config = dict(
    n_layer=9,
    d_shared_expert=0,
    activation='swiglu',
    moe_layers=[1, 2, 3, 4, 5, 6, 7, 8],
    router_score='softmax',
    vocab_size=8192,
    norm='rmsnorm',
    optimizer='adamw',
)
Below are experts of layer 5 (counted from 0) of a mixture-of-experts language model. Rows are named router (the router's row for the expert) and show model dimensions 96-127. Each number is 128 + 32 x the weight over its row's rms, rounded and kept within 0 to 255.
After each expert's rows: "comes after" lists some tokens at least twice as common just before its tokens as in all text. This comes from a sample of Wikipedia text that the model never trained on. Tokens count by the router's weight.

# expert 74
router [174  98  98  91 155 141 102  93 193  72 106  75 164 143 120 103 172 119 160 117 138 108 107 166  99 143 129 128 170 101 106  92]
comes after: " the", " his", " The", " and", "The", " her"

# expert 83
router [135  92 107 125 163 176  96 109 188 115  85 109 150 100 167  76 169 132 174 105 139 113  74 117 105 126 186  95 146  83 130 114]
comes after: " (", " 0", " the", " \"", " 1", "\n\n"

# expert 45
router [178  91 139  87 157 131 125  75 130 124 126  69 165 119 162  98 156 193 116  41 185 112 125 163 118 147 128 115 133  91  94  78]
comes after: ",", ")", " is", ".", " in", " of"

# expert 35
router [175 122 116 100 161 137 105 108 141 116  96 126 134 124 124  73 180 135 136 105 177 134 110 144 102 148 185  55 157 101  74  95]
comes after: "|", "\n", "-", " |", " •", "D"

# expert 37
router [141 123  85  86 107 186 101 119 189 118 123 106 175  70 193  92 151 195 174 126 140 135  95 160 128 163 148 130 152 101  96 131]
comes after: " a", " $", " an", ".", ",", "  "

# expert 17
router [158 108 111  84 165 186  91 109 176 127  92 123 146 109 177 106 173 159 162 103 141 104  66 145 111 110 144  79 130 101  94  78]
comes after: "=", "\n\n", ",", "s", " well", " life"

# expert 38
router [133 135  99  96 178 161 109 102 165 131  98 102 163  63 157  76 134 130 139  71 191 143 105 117  72 132 170  94 189 121 102 113]
comes after: "\n", ":", " by", ";", " All", " Su"

# expert 42
router [151 104 110  78 136 128  75 102 151 124 118 112 162  86 171  85 148 164 138 113 171 110 120 166  76 138 166  82 183  75 125  89]
comes after: "\n", "\n\n", ")", " Type", " He", " Episode"

# expert 72
router [161 104 144 104 154 145  94 106 144  96  91  86 174  97 175 111 184 147 179 100 152 130 114 181 108 145 132  68 160  86  85 133]
comes after: " the", " The", "The", " his", " a", " their"

# expert 14
router [133  89  78  99 128 153 103 110 157 113 122  75 163  93 164 100 131 162 123 119 154 102 102 154 129 144 165 108 163 106 115  97]
comes after: " |", "|", ")", "\n ", "\"", "}"

# expert 31
router [169  79 103 124 129 140 126 102 161 114  95  79 184 118 156  70 165 143 113 110 183 129 101 119 106 139 168 109 129 111  73  63]
comes after: "-", "\n\n", " Apps", ":", " 0", " Goals"

# expert 10
router [156 108 112 108 142 144  91  83 156 109 123 108 189  94 151  73 133 135 166  81 129 127 120 167  93 126 184 131 157  88  89 110]
comes after: " |", ":", "-", " (", "i", "a"

# expert 78
router [172 101 108  77 134 153  97 100 155 114 122 115 181 120 161 104 202 169 143  95 152 123 145 169 121 165 162 119 147 101 119 118]
comes after: ".", ")", "\n\n", "\n", "  ", "}"

# expert 90
router [141 109  89 121 156 188  95  94 133 100 111  76 184 132 159  71 135 137 144  98 146 112 119 144  98 140 173 131 151 124 119 105]
comes after: "  ", " 0", " —", " 1", "1", "0"

# expert 49
router [140  71  96  86 137 146 101 125 156  97  92  81 133 112 163 115 173 126 156  91 131 117 113 161  89 174 155  70 156  58  76 114]
comes after: " in", " In", "In", "19", " of", "–"

# expert 73
router [164 116  95  74 106 150  96 105 174 120  83 106 126 102 160 100 128 136 147  92 138 121 134 138  97 129 201  93 153  87 102 113]
comes after: " \"", ".", " (", " was", " and", "\n\n"

# expert 82
router [162 124 105  51 134 161 115 109 140 125  61 105 172  73 145 105 125 155 144  85 145  87 105 152 124 138 169 104 178 111  85  99]
comes after: ".", "=", ")", "\"", " /", " was"

# expert 54
router [153 119  93 120 154 184  70 114 161  84  99 112 142 125 165 115 176 160 157  89 167 100  97 189 112 138 135  93 138  97  84  81]
comes after: " the", " of", ".", " a", " in", ","

# expert 9
router [143 105 122  47 146 175 120 123 179 114 103 106 170  93 142  63 166 136 147 103 142 136  88 161 106 151 179  83 128  81  74  89]
comes after: "\n\n", "=", " to", " was", " were", " ="

# expert 60
router [160  90 123 110 191 164  77 109 171 105 104 104 152 134 144 109 168 151 162  98 164  99 116 160 104 141 173  70 144  92 106 125]
comes after: " the", "–", " The", " United", "′", "est"

# expert 100
router [149  82 121  87 140 146  80  98 140 106 136 136 159 132 131  66 174 156 156  98 138 125 122 131  66 152 184  99 131 104 105  84]
comes after: "\n", "-", " 3", "W", " 2", "_"

# expert 6
router [133  84 121 106 172 151  93 106 121  80 108  96 155 109 182  82 163 139 172  79 184  85  77 162 116 114 134  68 159 117 108 123]
comes after: " the", " The", " National", "The", " Best", " his"

# expert 65
router [139 127 132  76 125 158  91 111 147 147 100  67 155 101 126  80 142 146 147  72 136 138 143 160  82 154 162  74 141 108  49  96]
comes after: "-", " was", " is", " were", " had", " are"

# expert 102
router [144  62  97  95 171 167  98  88 150  71 112  94 142 116 169  64 128 154 135 130 168 137 102 158  96 131 185 115 187  99  95 132]
comes after: " |", "″", ";", " 100", "  ", " –"

# expert 15
router [144  80 133 104 155 188 103 109 178 108 101  93 158 124 135 107 179 142 140  96 179 123 118 118  53 135 176 122 190 110  58 113]
comes after: ",", " (", " in", " of", " W", " L"

# expert 13
router [168  75 130 101 167 160  96 104 188  71  64 122 191 100 137  99 124 158 148 114 147 124 112 132 107 136 204 109 146  85  63 112]
comes after: "=", " =", "|", " also", "History", "ography"

# expert 47
router [139  99 120  91 134 144  88 122 148  77  79  84 168 115 170  93 148 163 163 110 162  83 125 170  93 152 164 109 174 116 109  84]
comes after: "s", ")", "e", "a", "y", "\""

# expert 106
router [194 104 121  84 174 137  89 123 162 103 120  83 140  97 169  81 168 156 131 102 131 111 128 161 109 125 190  74 156  96 108 106]
comes after: "\n", "|", " Born", "  ", " at", "°"

# expert 30
router [118 108 111  98 165 183 109 121 153  81  87 139 134 120 177  95 140 167 162  89 158 135 102 152 115 125 168  75 165  62  83  98]
comes after: " (", " \"", "-", "/", "\n\n", ";"

# expert 86
router [177 105 120 108 137 153  94 111 190 128 148  66 151  93 163 106 185 145 137 128 150 130 136 147  90 196 168 113 162 118 104 104]
comes after: " was", " he", " to", " He", " and", " she"

# expert 113
router [136 150 126  81 120 186 117  96 142 124 108 113 162  88 160  79 164 167 140  72 161 127  99 143 141 146 145  81 146 111  82  65]
comes after: " |", "|", " No", "See", " Pos", " See"

# expert 56
router [109  93 128 107 147 173 130 139 165 139  76 119 155  97 177 101 145 137 144 109 150 120 101 155 121 161 165  77 181 101 105 129]
comes after: "-", "\n", " \"", "|", "\n\n", " is"

# expert 66
router [147  89 111 107 154 169 115  85 147 143 123  86 154  84 152 120 178 141 131  87 160 122  80 131 101 158 154 100 162 104  97 119]
comes after: ".", "\n\n", "ed", "s", " end", " in"

# expert 127
router [113  71 109  94 168 142 102 123 146  83 130 110 138 139 173  84 151 142 137 122 164 127 126 177 102 140 182  81 153 115 119  90]
comes after: " in", ",", "–", " 18", " (", " May"

# expert 51
router [123 104 119  96 172 177 116 106 188 110  74 123 157  91 165 122 134 141 116 133 159 113  99 132 127 162 167 110 132  78 113  85]
comes after: "-", "\n\n", "\n", "|", " \"", "="

# expert 119
router [133 123  96  87 132 202 142  96 157 122 104 109 140  68 165 123 154 198 142 102 157  96 117 186 106 151 146 102 170  79  97 112]
comes after: "'", ".", " as", " \"", " o", " is"

# expert 122
router [133  82 124 101 152 188 114  92 168 144  86  90 155 108 140  69 161 129 161  95 152 152  91 135  97 134 155  94 164  96  70 125]
comes after: " |", "|", " (", ";", " in", " T"

# expert 1
router [168 120  99  70 155 183 106  88 190 115  79  94 147 110 175 109 157 174 173 129 149 103 107 163 105 154 147  85 148  96 123 109]
comes after: ",", "s", " well", ")", "\"", "y"

# expert 125
router [152 134 139  57 151 156 105 115 206  94 118 102 139  99 119  89 193 139 163 143 143 104  94 177 109 148 168 111 157 113 100 112]
comes after: ".", "=", " des", " pos", " o", "\""

# expert 99
router [143 103 121  81 133 165  85 111 162 105 126  92 145 111 157  79 136 147 135  98 178  84 117 193 101 165 202  93 156  88  73 132]
comes after: "\n", "°", "N", "′", " at", " able"

# expert 39
router [135  78 109 126 172 166 123 114 146  93 118  62 146 117 140  92 174 131 192  52 171 116 110 157 126 139 172 107 144 112  79 107]
comes after: " the", " a", " first", " their", " his", " second"

# expert 34
router [167 108 109  88 158 137 100 130 154 104 141  82 138 116 174  76 143 147 140 109 140 132 122 186  93 129 168 102 142  97 124 105]
comes after: " |", "–", ";", ":", ".", " ("

# expert 115
router [201 122  75 117 154 179 123 135 168 108  92  76 131 109 152  60 142 132 126 114 152 119  83 141 112 154 158 123 205 108  80 112]
comes after: " |", "|", "–", ";", " 1", " 2"

# expert 46
router [158  77  92 119 150 171  90 110 162 116 128  89 155  84 168  80 143 168 170  94 170 125  75 133  97 114 187 109 150  79 105  93]
comes after: " in", " of", "\n", " at", " from", " University"

# expert 26
router [148  99 110  50 177 171 123 101 146 103  85  69 145 116 149 108 182 133 123 106 142 102 118 162 130 195 135 104 169  54  66 109]
comes after: ",", " However", " announced", " however", " time", " stated"

# expert 12
router [145 113 108  93 154 168 120 107 175 119  89 132 155  91 172 113 162 158 148 118 176 101 116 161  80 110 187  86 155 106  94 132]
comes after: " \"", "'", "=", "|", " The", "\n "

# expert 92
router [163  91  95  92 153 162 130  85 141 108 111  57 137  98 139  85 170 145 121  80 150 110 100 179 110 118 191 124 169  99 101  83]
comes after: "-", " 25", "0", "3", "1", "'"

# expert 0
router [170  66 103 112 131 145 155  88 148  99  71  74 153  97 171 110 133 167 166 100 142 113  95 165  80 137 168 101 167 113 100  95]
comes after: " the", " a", "=", " and", " of", " his"

# expert 36
router [210 121 118  57 135 174  67 114 156  97  79  67 137 140 146 117 156 162 161 102 133 108 140 177  97 157 156 115 159 117  89  92]
comes after: " he", ",", ".", " He", " and", " that"

# expert 94
router [156  66  90 104 144 141  78  79 164 105 131 116 189 134 176  81 125 167 143 109 184 105 107 142  93 117 137 110 149  85  99 118]
comes after: " of", " in", " on", " for", " by", " with"

# expert 59
router [153 120 110 104 149 174 114  71 174  95 111 111 164 114 118 100 130 188 141 105 154 125 112 170 114 127 161 138 176  67  73 131]
comes after: " (", ",", ".", "/", "(", "  "

# expert 109
router [175  75  78 113 180 186  76 147 174  86  88  65 146 136 168 112 178 193 164  87 137  95 106 206 130 154 133 131 175 105 106 105]
comes after: "'", "ti", "ora", "si", "’", "iti"

# expert 48
router [139 113 120  90 145 175 101 111 155 112  78 124 167 110 133  99 158 182 127 125 148  97  93 174 135 153 166 115 142  85  83 109]
comes after: " a", " is", " was", " as", " an", " ("

# expert 120
router [124  76  94 112 145 163 111 107 163  94 118  68 158 110 160  82 138 176 154  89 154 152 126 157 111 139 153 115 115 108  75 106]
comes after: " |", "|", ";", "–", " The", "/"

# expert 41
router [121  91 117 106 194 177 114 122 157  92 125 110 166 125 157 102 142 177 177 139 159 141 109 197  65 159 172 126 145  72  94  97]
comes after: "19", ".", "{", "S", "/", "H"

# expert 112
router [153 125  82  88 176 161  79 112 166 141  76 108 168 107 137  68 173 117 147  83 178 116  96 146 117 131 153  97 166  76  67  85]
comes after: "\n", " (", "-", "|", "–", "  "

# expert 87
router [166  93 129 115 173 166  92 119 166  87 113  67 169 101 142  53 131 134 179 117 170 123 123 138  79 118 153 108 147 106  80 123]
comes after: ",", " |", " United", " New", " in", " South"

# expert 84
router [146  78 103 117 159 154 125 111 138 109  99 108 141  98 146  70 157 126 130  77 192 110 102 178  96 169 171  92 131 114  88  72]
comes after: ")", " |", "\n", " =", "=", " information"

# expert 124
router [139 133 109  96 147 174 116 111 145 121  60 127 151 110 169 123 130 168 152 106 149 112 113 184 126 184 161 121 160 110  82  87]
comes after: ".", ",", " a", " and", " is", " as"